python train.py --router_logit_norm=1.5 --rope_base=10000.0 --warmup_steps=200 --schedule="wsd" --steps=6672
Below are experts of layer 4 (counted from 0) of a mixture-of-experts language model. Rows are named router (the router's row for the expert), gate (a neuron's input weights, with its number), up (a neuron's input weights, with its number), down (a neuron's output weights, with its number) and show model dimensions 128-255. Each number is 128 + 24 x the weight over its row's rms, rounded and kept within 0 to 255. Numbers have three digits each.
Before each expert's rows: "gets" lists some tokens that make up at least twice as much of what it gets as of all text. This comes from a sample of Wikipedia text that the model never trained on. Tokens count by the router's weight.

# expert 14
gets: ")", "2", "1", "3", "0", "6"
router:134119183122155163101121186109107109158133127145158139145142102155138127176077132055111093114120061167144127131130112137140078139137140141138154105125122116126120120135166111154124112112143119153097115155174098119070134117125129159111105136094084147083139148097111098109102115127139162125149118127123169066145140145142117125187117142122081142115098137133137125158127114136139112088169
gate0:123139121086134116110109130122099123132132111176110175120154119115140132104087128135157099083126107146122151104135147124158122141161113124115118129092116192112154165148121143114116141146114142098151131140079141136116179113152103144105128113123104091147147122123132124144152158152113136158099178134120117152135105138151128132143088101122142137122092149114131125104102085133152119094136
up0:125172095099126141129144126089105128131173165139120111121152112150128098134169126140172147147146128136117109094129168135131133108130102132167132154142116131134128159174081114120078100113107126113104144169132085148120098115138105133184073163088135107125133093156150095149130142144168112112122124068172115142145142134122117089126107104124152161133102121119163117125133139135161122110108
down0:152146134106133128119110112089141150101124114096143122143134127146180105144142146153140159150141150158148135103109110140161140149114109108162190157189091102145119132117185101147132116082137056130125156122121151090108135092079129110134106122107136121131117132128120096203122150105126152134151117149122158103111105123140146131162127111161130144077108115107114141108153135152157154104107
gate1:115106083113133141120102147137105112163079103146148135105084132149117167123126107108113140127158190163120113139102112159136146153116163145117116109150129123158073121155137120098153184138108103124122094123126088143113095123152138125102115143116130096158141090072164115080143089155090076143137101161106115162141101164109109144132122148125132097121141094135182137084138099135124112109147
up1:121096105150111101127131096133143092128122121167143121116099129114100140169117116103138101121122153112117115125158123138097141137172156140118108134115136106060121085137144098112168121148116094112129113061114168121125149136157128118136140138118124143092120126145118097146164130132109117113120140157112136122109116136140133137164150141129128102107134154121123157148145076152129124138112
down1:149122108104118165102128097158144109145126127120144152155162097118105104133165146079144148158137141127138120120144087162115129088098130129158112103123107145126143126120174134134115139140156158100119092181140105138138101137165120111135116112131071111140161134149096164097148118142125104148089148141134145119127124129091145161119127163117077178122127135126133134149127123116102161147153
gate2:142168127140147127145143121146184148138133120122140119138138120133112172149116112137119061118135111175092082117120121149109117093095165151123106128100119159095138123116109134142090158155140162096112093108140091124138116149103121122129134169155124113108117139157140144128151126149157127101121117121089149158137149100145135134092120130132134095113138128142148147129137108152140144078127
up2:156129164161084155126138162132165178140121095122151164122110137175136154112162144148128107099080120130106106119077108130137124115116137136091108092099130131123199092108127157121166177079145107098103095129162097131141152102134121147134161169149111117149128113124173141126110133124150122092110141164111136144125161114126143135106123152125157100162122127112171120123118134127124103128097
down2:100107128162123118128159135143134159126119134119109123122117101104131128133127148131130138098096118116120109072133120169135073148165138178130142112126113108160131075135110077123138118144100109151133103128125110161153148171155108171128100110129125122094111130140133080135107134137099134141131106134129108126167149086186119125156134108147150121144101116091163117145134140114133122163127
gate3:109129107132159082136112127113117107183146087069122129120103201154128111114110126111115141123139102161133110099113140136146138156118164121111139141105098128163145128112124149134093173127141145130143116140119143126110146127110122136132093114081124145151117107072127142116154111143133123114147077101093106181116142161183156135136139121146119114144140094120160131107102194098134126114136
up3:103110158135176114118093106112124124140130124111122155122132127106089154125137099071076124120124119144136096091116131147122121157118177085086133160087119141106124143113173136149118132131094139108108162083111089132096136136125140143120114117087106108116118142112115172126143111099126112145114080143132122155119167156124117112132147142096083136087150161149104111148136154120165155164109
down3:133102137134139169128124139130147101123137141153157125101088133109119111106125137082099077120144137160067118077137125172071118126145165129116135133139118130161126120122116097147121174131127126102132094134131097142168113139155140099154141153162156107150116108142129171131109120120125074063132102098154142160117112103126113073098141102152128092128119142111113104164131122134133089196126
gate4:141140093110169127125157123118157110159156170130078113089127082163120114089091105101126147101159153143112140108107140159106086129143161135073105093123120142102080123069132143119145096131134140126123118130114135133141124098166114089135139101119106168132111102130130130155099145129139160150109121153113140156109136134103101113142114097117109123151129132141152142127136154134113114155072
up4:104162125126109148171122083141122127130132122140109132139117124130128114136088115132126120104165142110109132134152101173111131119111139188122131146092149105133133143138148137063130072167109117195139159144128066111091127123136109174133131117130107121080133147129134150130128128118135127151166157110103115131140137137129136153138135128139094129103140137118085129135131112107121110090132
down4:107100123133155126136093142139138094186108137126121137098137113125100137127127138074123102113162105084127133145131109127094127129118150127123113140107096124115136134108167132091123072148131109112145164171192121125131144158110139146131127127093131120135133157102112158131103118158120127129150122114128100111110137142119124148183123141093143136148090138110103155129141091119153120169130
gate5:120172138122109087107143128125144138120109173149101137157121123104135122152169139143100117103144103152160151158108141149128157101140096097099103098105130143131081131136145112148120155150113117120118118140095103150139114133119108106113150130097186078128104113127158131151121126161121094165143127137149140110117131129115159144153111124140129136121119122140093120127127109135152147120088
up5:175144174141155149133145140123123142161131120136148134171148110155099126139082121089120138164122151108129105072084127147100135122114116146100118138148129134205192154108098145135124140106139087150138135127141095147123138094172139133136106122154160127093159138155177155088112119133113145157124149127124140156127106155123124138149169127101123047129162158133129127134121117127131090148147
down5:126128129150154153132117144126109146117094142118135065129107109132134122147125114125156099165150129138110129105136160140142178113122096119163141138089132148134134168145074158136148141139133146140075107137134134127140109112154081091162135090109178116169119083121120117119115089139101088128084148100130141141121134108150150140155147122113128112161143145107111103124092148135126113128125
gate6:109116149117161120109164123113073129121173122100136178107131101153123111129152123119127172151130132119141081104146127106110134089103131156131109148127174121156131125115127130137139137097158106190166078149146084075122123153117179148123125134152157129115142148166152121155153142156133093116141137150102150142122140138159136173097128165135132107134139162086112143103095129144107186141145
up6:146151118116116121076119144116135156140132122106119143125151138178138135122135093135132124128145141146114112139135105139134135153158126111135161118127135147160169113112167126138138114149081111109102129151161134151130097158140118124123099121113109125164133143133096094124124163122107160144141105132167111106111127136158153117110144105145137118139119068069112143098148136094107112154097
down6:105128096135152132074093082156138137127133141144145144128124150133117089131127093155133076155161109114125098160117094141144155143114132105147123138131120114141147123136121119133078161139120140083110106129096118148127104123084124125155163083152063119138143132145131128130127122148147121144130144102131147140115128118160178134137110140139177123091104119104162175103143128117104140111135
gate7:115088185056139125105125144100138115114132150093122094111155112118180145142089119092144118161095147135122122126116166130138108097116161111114117111123169160125103101127146120139086113109089115149150106155136179094155143094114139144099114126140127125134095088157160118154158091141125184167107120113109117132132123111100138135104111117137143103118121176100137158107145131139137100103176
up7:157094122165136121114130112167097142152125176129103110140051140102085110125131117100145103131111109077158116127146105129117117109154129111161137154113120134125138119145088078134112118151106194131150105155125126143136147131138094150133132111102108100125141101095114111100118104125128143096129155117154104113111148124130108162091163112102122160119136110134149122132142136105136154125063
down7:119093161113194144114108143124140156141156135173143152106061129154118107116145073105177145130133115144107159149155107167136141161113116092149145128128109094084101084115133062107130109117107142174139134129128134160153108106135181143167087133099136121104150176136152140204112147137142132129172109112117173109159110161076121150117153153096124104130110152116127147105131055142164144121142
gate8:095135192160114134124146099143130123202142126131106108105148145108083151164157116124138099168130156142114117165123126137122131134115173110124126128074152090119147100123148114136157145112138139088105069102178141119144104084120112117181198108140116114151141125090099126129152158104117130110124118123107128080113106100178116117127104147120109099125150165093125172120120106138092130129130
up8:126131137147114184091107135123110099146161119131129125120129142132077135134174137107107114179150158113146118160136130130130116115133166128131127124146132118118105120175156141124119136145138167114137142124137123139159107108143131184156154110124094105138162130086124106104137130069147104097150150103104126141123151108096092092125140135119135093115138157125134123128129142155137136166136
down8:130141160121104142110111085084127128146107098100137100140121112131090124124165091163128136141154096115112111134141118152144103173110178117159128153131169136155108098136121127173129132121112122127096093128155120120140126135143102130147103115167164130179141121142150126159161136124117153102114111170132114107130115145122106081140114084146168088133135129106111151139114149112126127117100
gate9:140126143156140110093174130147152097168094164130149161137156117128144090162109106114112141181131159078124099135125136139141079140123117144118137139106110129166107096151111123122080095164172098102114147144115101149122100138145109131116150161120104126148133147127099104071080113123068113106129165151142139130113132125148138161115102146108087084154153088121162136112109154084156122121091
up9:153155106120110132138095104135122163118168098144100115099129150116123135092130176158134094083130160179125105121130143113107182157125151126129109149127164107073149146138150133137117174123099121143155133131112144111137137134092142168124099141129118150114102075129126127155169153130150119159139116091155122140124150085107106144100134110140174157106124141171118084130117091128106145149150
down9:096164109135117105130160119137130132085135098099111119189116133168118108109131109107138137112119125099181168135087114099119100113166124148093117138152160078133129117143149082135122118136111119171119104123135152126126096089153121121118115127149141162100108108146128105152158131147129095132146143152092139110135090160122113133165146129109084146121134099097154074117166117149147125138170
gate10:127141097125107142161131130126110141130134122147131153131117141142148103173141101159155150139142145133164129083125116143112114136145156158094143137115119144131130123112131142117128162108158165172132124128159105128159110076126159105145111113130127134156126116167106125118156114056179124138145114115107149146117097158137137126131134122152183133166087137098114145162164167125119106112165
up10:148142149100136076101129148162123114138104116112080178117140118129122115118112127140154132098175138123129084120083136132130106187137112162072125135123117119159154125118155094120104091131126113110163119092090107158117118147079122150135160090143127130110135137170155128107100152132130141143084106135100106129105137077129107104141119126137126102110120140168129154114115126101134164090103
down10:117144145122114108135127136141113111135153149117146085157073092140129121142166075126189151126096061118152123107132118148142132123124095116121146093124141146113141111140131121110143127169145141178086135144094108127144059126128086131165142112122095183125192125160121175144129200122117121125103089119121122151119157151110135105154106149126136131113104144168134129149115129112110143135136
gate11:146117097126086167127131112132131127139098163173154100067115106093110087172098110103135125111095125126163151075138138105114144161164118116089118156173168146098126081117117120134084109128106151134151120088128120144131075128157174142132130097153098127139125135116146137121134150136152126171127092188108153117128108107124109143126153076110170127097136148135139095104093155130134156058151
up11:091108104103113109150125107135105104105117125091140071105134126113089130124153136108145082117177106103129091095104153094138099105160140139156094096144187134101128132124100083134140126160113125093146111145073101106116149119105132121159143140141096119068118167151094113107138164133151111096123143142130149129134106110116152134128130147086123121115119103099125132127131138098129154143083
down11:111178173090129141123138147096144117173136159115153147107113106099091150112106111087104161135117119104132122108142130167122093165170135135170128109133105099155116133105112088120173121125111110132139121104128091157110142105150156142103119136114130118137139118137123107101138152089122121114143086148147171137099122112101124103085173088138160132099136147095119119089093133103170133125098
gate12:116123086122175156115126123152162132106134140173133132060146125138162128174139136141091114145114104099086125151124123126134150124134078100149095155128158094150148132103058125119116116083150139082146149164141120118132114146112142110142136122123122124126180170119085140133149099139115110143165113159153159132156141120114109134111162132114147139100095099123155148105162119099124151160185
up12:118151153159091149145138119129120125114102153102125121131132126128083180097156128101186152090127111180123141103090110154080126110118186108116147107136135138127159150166125111109136139133092118131098139176155150096113113116120139105123099161170135117103096122146187108119129134177158146108118143112088149159094101094132086135141131124145167113130175165113127080115129159137110095109115
down12:148157170128143109160125132143106111137113151105137101102133131175138133119163101134144172124127133128072166120102136142124139174143148134100154094090098144095109141137089142117136119094138114166159107123136103119120135116114148115123176117082097124139093135191159192144098147144154148110148116105123122110116124140149172130140107098125153102184135148143099110096157124180164167167126
gate13:101162142080139165131135104153125079151151160079139088120137104157108150136141107150139112156097146114093086122158144098140117116116156146111150141127146154145178122172137134162123144123129077157109152113139127083121126094135127140158188091102115137125138083125128130135185119120148145130153147141099162148106120156154139163130099147115148119151126144128094120115124136162183106163127
up13:078133129099131153145110151153144089124146124079153131115098154122138141132142118125153126119111098111107130110172151123133129144135161142119132114135161116104121125162171148106142112112135092135086147119105109109108116105128165160121093119102141139128128165130097147149146105155098170129169088158121128108162109131154084139135136179133096133126119121086094139107117126171120140123154
down13:096161136105136110187085114111131104117158151113163177120154143157191110130124134089141088097165144165130134170134126100142160102155150110120106082101112181114142117113151165104117110152135148105127138129107132099131151129127162105159128123115098113157167112140133141099171151129125145118106113166141111140124151107127167145147137127158112094165117112152117157100142122069124141151123
gate14:075156120152151121140158065101109125137127116133167121130150136111134108133091132154076137138131098103137134160148143113104133080125108134144121107108113150169134122114156113144176114137152119157124148152148122126153130137140132131113147156133107141152101098119170142180120146154166136145172163166086124148091142139132177130106090117106132139138138123134128129144147123079131123137126
up14:095124121161131118163134168146142143099114112126134105138120105081159143066100143105097125121114128139106131153130131128108071117133111154154117095111174135117117151144144115135138134153126128122152153151109129146171131065139081134129122124161163131148148106133150132146107122149153061128096134143162141151101129110129118126141145182155122153156131127084110115191092112158096155133111
down14:116109159130159111146168112067126171144126157120126136126150158080104176145125120114164129125167147124115138145124116135107078140151129135135127114137108134140106123091148152133197145111142104113112155077142116154097185114119142105100180159133124139125097139131187143090093135150165063127132174118118119105119195127122126127135117125109127118101160122127145095125128094126102146148112
gate15:129141124114115087095136142135132107097119102147157120103139152161102180189153107113121142129132107153149141124132146082130126162095129138162116133090117117151106123131104121139112096114124127150085114120150106143076132076126115151121134092126121133140125167126141124114107122149139155125096144143087138129129103137140171155155118142134156090132155124098100180164124083131148079143127
up15:127153133109173088066122138123151108166108108190156172115122157116114115154088105123159154150134129138175171141107100100117107149126113174145144109133126157151125110174105097133140098138118117134130181138104155115138129154140117141162142145164124143164150175098112114157113124090104148095110140209092076115121128155113104154169159142130138109130110115090149168136127110138122143115135
down15:133117084123145115120121156161141103134139108145145129114167151150116140112110133091097164124153127119134129139124132109110144149118106071164105121149162162154138115150113144128121129148095145109159128124098205059129106123137140142153166136141130132142151137140139099115134129152093145092084133124129133108113162122153148133122130140165090117079087162119118109141082129136091177120105
gate16:127115136138128159123104142117109136148110138128137154164163154148126143160146120130118134139127140153133191115163117184082135111090114153138164130128075119139126095165147133091133106135154107109123078178119096151125130130140123097121130155147102113142113123135121113132160107123108129151149087145155121118206146123152148133098138119148171111096114114165129148116126158131158139112102
up16:101129163141149085055136147145122156156143147165117146146081143107160130157152094094083109149118167114139135128121098116133121135108112151086131114121111147119149164130090098119111138130122200113121140154116160160136107084179154117162110171130072109107090119131148086128157174135146157159185150097123072102157133113104102142115136148119171105129134128094159146137138137162125135119128
down16:129158087094135113146115152198172154146107120122121141090127123103146168131173140116124125093087135132117140147111101130136162103118100114130093119111115114161172103111083143136135119134089105112156045095093140125128110092118168133107119124147137099111138157144130151148106126133127167114164156176124163117147162125139121100131126149175125133119131093097161144103131108179118173090095
gate17:094109181092169135122145167092130135117079120116127119095103155130134123158142137120116116152102078117109156162126116152096105100092145170115138117125163078160101103133121089108120142135136136113150123121108141069089119140128112134149134050111170132101115132131113153160113117162057155144143097158115077116123149143105128122124106179139121091111143124131139149144095097134145122141128
up17:166109092114158136129134130181139125149151110143148146143140121121123129101104110113140141105166171125130114183148115152107158142147125138156115105119128144128125163177088142118074121128114182128146171162138137165139143110098134091142110161138152145145146153120138131094115137148122126152112161090149145154157124097195079162139141080133093134140178153155140127128105110131120097134117
down17:143116102168146107117127121097120098117112103132126128139155130115118134116124156148136075141109091107147148109134128174119118111149104118134141131146119150103138157116115099106152152138121108125129156159120077108130144190127146151119112138122112139104130095125144102108156121099167103126130145131070136138176131093114070165141138126105111144140132134124129106122138114110167149137156
gate18:131121061110205138104159128080085108127109122117100106113174153127099131159154200173132132149152119114127159140129085110130107136133157126130104137099124097139096115137111060131134121169106151162116145173117187142106120156115128116139125154108150151090170158086120098137110102156110106140151164151123145112143123133125108111146113117128157120149120106131111134120148140133089134144117
up18:147102103154121109127130140156132133135115146081114129119104160172140131131053128127130137115095092152089137096119128104120100137152117157120107177117112136130114135148134148164121085051139151125128125108163132115117153135133132128106113137163168120125151138192143086108133142140109196079100106092120113124111127092189133190150176149106134139106177197115125134119144124119149117152157
down18:123153133085112126128150129141155116146132140102163107182156157148130114096157045123130113101135132139125146097112094156093145141135113137130129126139089092122130129154147086101180109116072125058100142104133093149171140112147141112180101158159125124079139140145149123110087121096110146125096148166115131190136120134119124105128157134153145161172112145104130132094179116128164124157130
gate19:143119118169118148134120089119157091121145110133128109120148117143141145200122099127109114150143142139131130108132129126148086150127120088153113138144160131140104125125127107145135116162085145124095098119151208110117120119152114077136099117144115091104107119123094129101107130176124149130134117156086080104114155101105168130129093111110100122095110120138168088122119168171154090113160
up19:106119143124096116155142126152127080167167144173090118116095146110156128131143108118087079126131145150127165148137088158160158137081147093151119102122171138153101141101147124147107100154099138148122146112155149173120110094160108126123120142130099153135088147134130139093106179147109174108140145113125146151131168152122168137135118156101107129171135095102163172105131134130107104142123
down19:149073146123109101161127092127106129124124125162085121119195154107137114149088112124116091132152131085145097115113132107099187096155135144098153110121202105137201114052146134123089133130107144105145143108140109138142107158144122108184082147168118128130121114114131139128112105107131101142125128103130112172150116127115123136106121174171100126119170119115132136114123141092131133149123
gate20:128121154133147129157148129165155111100149138117149106106109138103135104146154133121111119132139117111120137108167193093188156125160169175132123156148152145129126095125115111081072132122140155151152132155107160099161145116157137116121185192133127134092152129143142120166123153163109087117167117107164154110120139083104114164128136165102156129096147098120128110142129116156154157130191
up20:088126143107153150104135124095115143133136154101150117129146110118126118186125115129127099116140079106139145148129129094112091125122102126125140129132106099131168185136152146097157071078143136125143090153138140119136110088145124152100149123142155155158071126125119125161102110164163135117151117157134159064114115124150116116137095135118120155163107159136139123156149082136156133124132
down20:177128095129146154124138098137113105161141084120130102128139091119132128148085110161135131105109153136106112103149150148113152167130120170105155152121079119113129104126119112106134113133120163149107094175087154066124075117148118130135155111098125150134096127093141161143159132145119143125100133115136116154132096077113147155133136123148142143132121240140140130148131094129137107131106
gate21:111136147113144114150151142119125164126155178116130116127182119132150109155136129149074146154135120129114101170107162137165148111134148100132141115102147127190150123163124153110109115173111194076130124116117150117105089152162108155125131129166130157096113146101129110192128128154123147128169132142123101140120118097129168139087108114143133126166114106117123124131129138137100136128138
up21:153164168096100055116126147127111120121184139114143134159119157123134152108113118156145159107127101112074104127137153114137096112145130103201135110139175094159135130139100119142147103135112142115090150121186082146122121135144115107133169117145101131135135133137147098146130133157123119140103131152130116131140118109116146165133144171117117145160101101107140115136157101155149154129167
down21:168133118134125135061127103126158163128133135104105132130116135125157101142169138136148144163144122148152158139130152116161119130184125152151153161163127123122202165155146158121134131141112096120127123138122107146093123110137129105153115119134082150120107129120155116101125123123113126111131110117141110133134142165107087168107125131168169161108141076123102078132114089092164161078096
gate22:129157095101163103135094141123138097100145151131147118111142102125133125147138138110108183121116124122114115101141107140093118134115109135128136142096098110116115089099111131106113100143143150126130108142097105113108116125111101133129149141094115160121123154130127155081100094119127138139136165179118125113121112147141136121152101145143152135124120110155145153169196143138151128176139
up22:140128096094141139085121136141119126075124130121166152121136097150150137118134104104119139092149156122119121081117155138146113113134119101156162123151142181167117137151136101136100127106076114150093119136136111148129130149119129121159102129120108151159123127145162127105154196123120144158103160152162143151103109091091117159143102150152141113151093094133171140114141093108138130111134
down22:153108119136111114144097163148076134135138140115152092104111155144177155094142112099097091112113059137106099127116121106123139105122167098089121109106087089173132148195140127109130146155149149120115133127143164106137119142106126113153179123092120146084143116100168138144118122125102162161155155147154136131099168094154137146137124136135151137114162102130134101140114119162152128113123
gate23:115114156145116135115151142182131129109173154156139122112076113158124098143123110116148129131111119180106112144175143138131103123106166173110140110105143119153117154125126125152114119100125154126112129136124145135148131095110123115097167129134132170173110145141143158112093127108098103144132136123135113122134101118092159156090135138141121141107138144082141151120136144133106128145118
up23:158123180125128143129170139110078185163151116100108152143136132104153155163119161156131142099141105131081118105093116117111135116165138115157151122093142148119139151140137132146129103160112108128140135107156091120114111182142156124152107147107144116058115132147143125164158131168120109107146133150136152128114155163124121104106106190101136071055149108161109106127125144114177119079131
down23:142110110079144112110124133080126120104172121097127178141128121100122139100120157135143102148124089152164116150118138121084144167160081132119095083134094160116166162090131192135120151117109124152133146128135137152129142133124126092115107149102111141118131156147123136153075148188122040098094157118125124126121090141083133142095125080161127193109107124097124148096144112157149179159127
gate24:156122099145140147153090110142108153110135112143136128100126123121133116141135098116120114069131199116136107155094158147147115139111137136132121146113127152153151137122062163116136132154122160158123143093105125155125152127100128114150122087106098078163133100098164126141133125135093168088119157129132111119117123124137100141133159144131149154143138125151136132109144107145152139097105
up24:112133160148107122162116094130110138130126192145111122128154127094115106167122111174105092156124097122114129114148102117130096136155138147144066150115133112140153119139118115107124117127115104159135108168115111095126133125118136151090100137110102132109180149176144121113127182105133112151141078108116114105136106082133148144124130112120137124100124153123136142152129146109138141166131
down24:128149135130109095139116137145145104159148146108140117141139104112107191111153110145139146182127124136127157151162140136107151127119156114159134137146116171126109126116140144110165058131119072119100108180100088146100107129124081081134124166104138124151127121087113131097119165140145164142136080129109137148119147130122125142151095116092134159108124113111092137103144106154139133146105
gate25:083119102116163121094163129127105113146139163135146126148141106106156153146161148086141128126108127135102093102121155158143097130154130136105164163130139158139121106176122096136130180132152122147171075145135117126097135132134124114120138138132086095109149079161180136146151111119143177129162183140111152109181116120101108164159093095129129132133121155119137166112131113115099127145169
up25:132134147138145145157110139098109134122136179138117111128168128143150095119103061108081133152137112111133157132112129118112126103052148094136163176086078131119106089122128080102105132123111141112150090179120176145111147142138073135120117110134136102143113103156117137127119138112133090146085122174147153140131132085075176161112149091162125096157092175120146100129140125094159148148121
down25:150161119092126166114165144118143166136118167122076114138098141126095113117122148131130155150096114170152169098097110132092144101123129125145166143141111114102098176154095120161163122098120142099118138171094150143105118113136131107175109109101136162105145116135142126156138136156116090121114124149158120089100133169121115125120120142159117142150150153148094140118157160157124180153167
gate26:154141135170147141125111129125138129129124128106131150155152106155094135151155114117142117158124102153135135101147113175161109113132143180145167152172108108145118147123160138145131136150167118149090127119092120130156098103086134152117136136121182161146145120135130112147126135066100149163149111112149114114157109093129157131103108165158187138113169060125170119098159143132113143126106
up26:106144098180104089074146114127168077121127138141118137130135154130125117160138123097141121104109133093137198092154109141102155143071113108104121129106145115128145119147118153115122142109141138117106102083105149137109129139173099130160131116150124141107075104073117137118130160130105130090144106098142141150165126147117123132156129148099119122096080130084084173105144135141129115172121
down26:126177145144138129114142095142087162117139149109102162116147125122132103158104136145119083129175174108127120118122142105140152148140131138128136178079166151141152116112129121160122157137109159121134117107096088103103103112131109078123112115130097050141125140082142118134120129153079153135126104109122136116112111134147119141116134134133147139090109102161130118097160112145106186097128
gate27:157132112145169115127136089092148110162133088120156086129152131105139113138144103100163110139156100123104082107075158100134115094135128143142128118129095105136126112115127125110149111146094111153137133121137086173118099131120124130124171080123154179123142131129116164135121099104118126138086138155112117120117156072093101143137140151164130152132115141184112151094166158117140151111139
up27:111131131144134108106093111138110107090136109147141130109152120104149158121121143120160136114141133073123145121138127103144121128127103115091143127150170156130074126125121138128122149152088118117115110087099164112098122115121142126113109092073101109125056132115152171153172125086150125132145153108122117100113151139151121085134143121092139124103110126121119107122145151129118141120163
down27:104118137111146121153117119155122090149091149155103119139140068111198141121105163122122140080114159108118176110118110108120117143125098107102099155140164145138137141157144120151090131105102142129125149111118105132128095162104138111129149145115114130151134129109160168146148122104104145168113121156122115117082140115126135081126182081104137135112138114138140114116082119138124124155154
gate28:109124123148099130146134110092097152099136117134134162102137118172143084138100131167115099142085113113118106178154179169141155089093127134110135155121133135122100135125121120098137107104139127135104138123139168138135097173101107147103090104170120128075106154159122100146113136124177099125134158124112139121141131101159115127132094150110102161105167120150147149118141114142156104112136
up28:112184138079119124151118109126166141137124146158139163166116145120138148118144132136160095105093153162133098132147130147117160130140116148130139152129153102086110148125166159172129072097184135145163180106130092107145115123102132139111112146105171128134138101079120121118113136138153125106114169082147156110091133135158126134148162108144129107101172115160109120128071107122115134100124
down28:096148130113155093111141115135095092083126120135137202129134140155089130123111142100140136110167127135153133092134127177133104132131165134141094092133137163165115125100146087142149110131137163115136157140141130100099105190140151112139128127175101138154085115116087126109159135119119186130122155132119126119129087130129122111162159142132118143111099134087178098134152085115088091103140
gate29:120168109143088123118157133144103110130098120127151129036146113140149139126120091079134087125159137143102151157134131112139124104152092157154110161113139121116155162159130176112073145183117119089129144135132127106113133137108168123116116096148127157126112112127115162102155109155133143162122156111126124145239103088124126092132121119155102119126124188112101125095131107110126131153151
up29:154097150138169113184138114173135122136145134126105118137130133168094127124133108150164102134105159102151150158139114137098099137117125136119101127107129120131108101152143137113159144109118076142173122132066170098126107115104107144186152146113129106145146166122164145122116149116104133140102104146146114190141099158128155170125146135101112189101111110125123150133107109127114140147102
down29:166136138125122138147136087115155169126128111144169121135157121074157141116106117148142141124125157128149100110095163163119081179133135128124117187100126105121147125119128147172135145110156104093153153083125118179172148074125123103150121117138117113134167121086146164126150158126123132136056105128121122111161086127097125110102172178098109142097127123126127132165123142153176136138134
gate30:141165126125201111113174132135144166121108135119157124140146155109127093158160099142128132169106139159132125103187136120119108162124157127171140162203111180107135137148077170148128150142101133152104076107144126121101130090145103135110166138084124181138116119068139138093127107134169125091121121121075169121134127135144155155138142113161137160098110135153126145133138139109130079094105
up30:146124154107158132132122180175105126162137159111134121175128127111107109096117107126126117125096114159145106164069182168083115135143125113133125080131147103143128144143095132134151124087149110100147099160147114163108142143123120134111108142134110103112143123123144136148080107135079098130069123133143147101132119129171107141119119161129132102069095162121131124118129165103145138124137
down30:119129126132135140079127117135157136102151142137123137145114152094093150072116108103177177155129140136124140128108107117155139143153119107147085113114194126110161145115143078165148146159107110143093101188082123133149146106132108159131110112132079127137123106121139100122128152071130133137122120103150158118162099099151094117127154138131120122090149122119132117141124141145126167148118
gate31:106080115145145148152142103184133116158117087142116097107136107108092087187132154132141130171084099076161181111116103122090130123105160159083127142163163131114176090115116138096144169090141137157138128133129146103120080125142142128093185155138169171108106123115151116131142139112136098136141071134125130151115150151093179150166098149143122116159119186119143112115150097179147116143129
up31:185135110117119089150128147121086173130135093133127139083117141169137129139182099106109082148150154116132062095142132102128133166131129122111121117135135126122133142113152141113097110169147183108133120151112106164141125192098110147156102171146080120107164099126160168113075158143144110102105131120101113137118106118125112130109133112142177144110185126139106140106111162108106166093136
down31:122145118082140093144122134118148129111142115116152092135128109170114100193115124148126113151120093149127148120131106124127147134138118133137149116132100096131126140088145086119132109160085153155114105157119101122132131100111125180135123104132156162099100154151135135136118165086160145122125087152099119115133114134157134125144139123147090117151125108111087129145129121161191122076118
gate32:138126073155126099153151134119151124137136163111152092143064150129128127133098137164130123145152053129133166142105149131108117153111137152129119131131112094100098114113132140136130179135078137107140114131106152101139102094126135153153154132157112167141107109133153147094108106123144095162085108122091102118128097101117166152116126153153085118164154132146123125157145106125154107114159
up32:113137119132093088122116159098151139119117133110165129097122106110125141165141112147168126137110063080136175116123136129169077125117142217113100122145099128135090106130096152159145150093119162114134107124103122121152144129168136148098116115108120150144097116076149128145116108140152184150160115134111103101162117123133152124119128186116116103136111164085126120160163121149159129105150
down32:127120101166109159130122101144155108162123103150147119108143117173152133094155136147140150157110146155107089140141146142108124117149116162136140131139139163126141122114098171112156154136084161106141125150084173144170104103113121146114133161144097115142143142105140130139082087122086144143121079089135134128160132093128156139128114135156134095101148117138135139124128132149117164090095
gate33:112116126086119155129159092150137111130148161153102129133154130098089119127133132096111078108182148142137149079141145124148135154141127124138115147104126129148130128119112140124101111113148144164112110139131162153088132083145152144094118078155113156111131107084136124080144136162115112151129137158118129124140114100070129118152096118127117161204082160146165126098121124152122161117098
up33:158171113195119132161123149160106171151156098159170152143110088128127133104114119125164150127151093148108105138111125129124089147111141129130134092162097149127124111108172145137141136158139142125129131093133103108144159128135147098131145148149110108113158112158095115156119100126115099161106159138171127126117131101164090128099091108132119127092203098137120134158120136107123098120123
down33:132149145093137130167138138108134142110132133100154152105153136184118141134122133142122173176125091143151136198126104102176111119171122123137154114134111171098115138112151217129137101125133145139133125104155099119110123164159151163142137141105083159147143100086153095173142087150136159125116186090117150111128114156105119103163115122151119088097154155124099125140129156117134126121117
gate34:164131082174129155111162091125102133117121155085130160152151106112138127129113117153093128154106107154127103132108117124098080083136168086173157125138113118095134105152120154144128111148134146175137098146156117127154106100105143107169123158136132140097154128133091097116176152124149139100134133160119127132146098133130117155079145116136155125136132130111151124113122129110132132136147
up34:123128153061164121123124133158090128147143106112100095145130137155131162146145074112125147109143134133116064134140127191129140130151165117125142115092197123116126104142137111124108153106127136106190138124129121146154153154110167130179120140139096124109144159151157160156140086135093143158088109112145156146105137150153149153128132157113129132081173109141099125097107122161125149103099
down34:146115152093110142090146139121190126135142115150119136120115142103144122073132139138142097142123132108102096126157097162136107145128120092126136117107117155149157114102111137117125135131123100181135110147112081129180107121156150114113113095105115114138140175129132165151141108131126161127144141118156112120180106107116152143142165164183166151167104103116118083159122161180165139152136
gate35:107114181134152143172121144118150135162155155134155104133116165130123100134161114130169140054153144156069133137139141121118167099095096175104089156138115137138070136140042144109097158123153094127141095131120087156130123129170123114099157100122140125066144128092118162133119154150150133117153121124111135134165119157108130165159128121159117108131107141120123105099135129128119117128141
up35:111094083136135125096110072129156121127181126137101109135110140106098129143118159141129099099111091129178150172099147160109105103104121122116145091161117112067131159202120126090114136117102123166106128137149139116110092145120120187170132130145133125146102122121170110150177139109098117102182163154114142119103114092096100177136093115150141119191132145113110100134153132129118124144154
down35:104105110110104160105110095147107115106131187126097105095171129150137136184105095124122128102148123131142088200115137134142143163081136104128111106147147117143110143166088125109143143118114118165118130101129129163119083160114159112094135150141164144099130148121155131145181167137107131117124086104137097129077144187097154121134105136163177105129133135168171148113137141144095122126139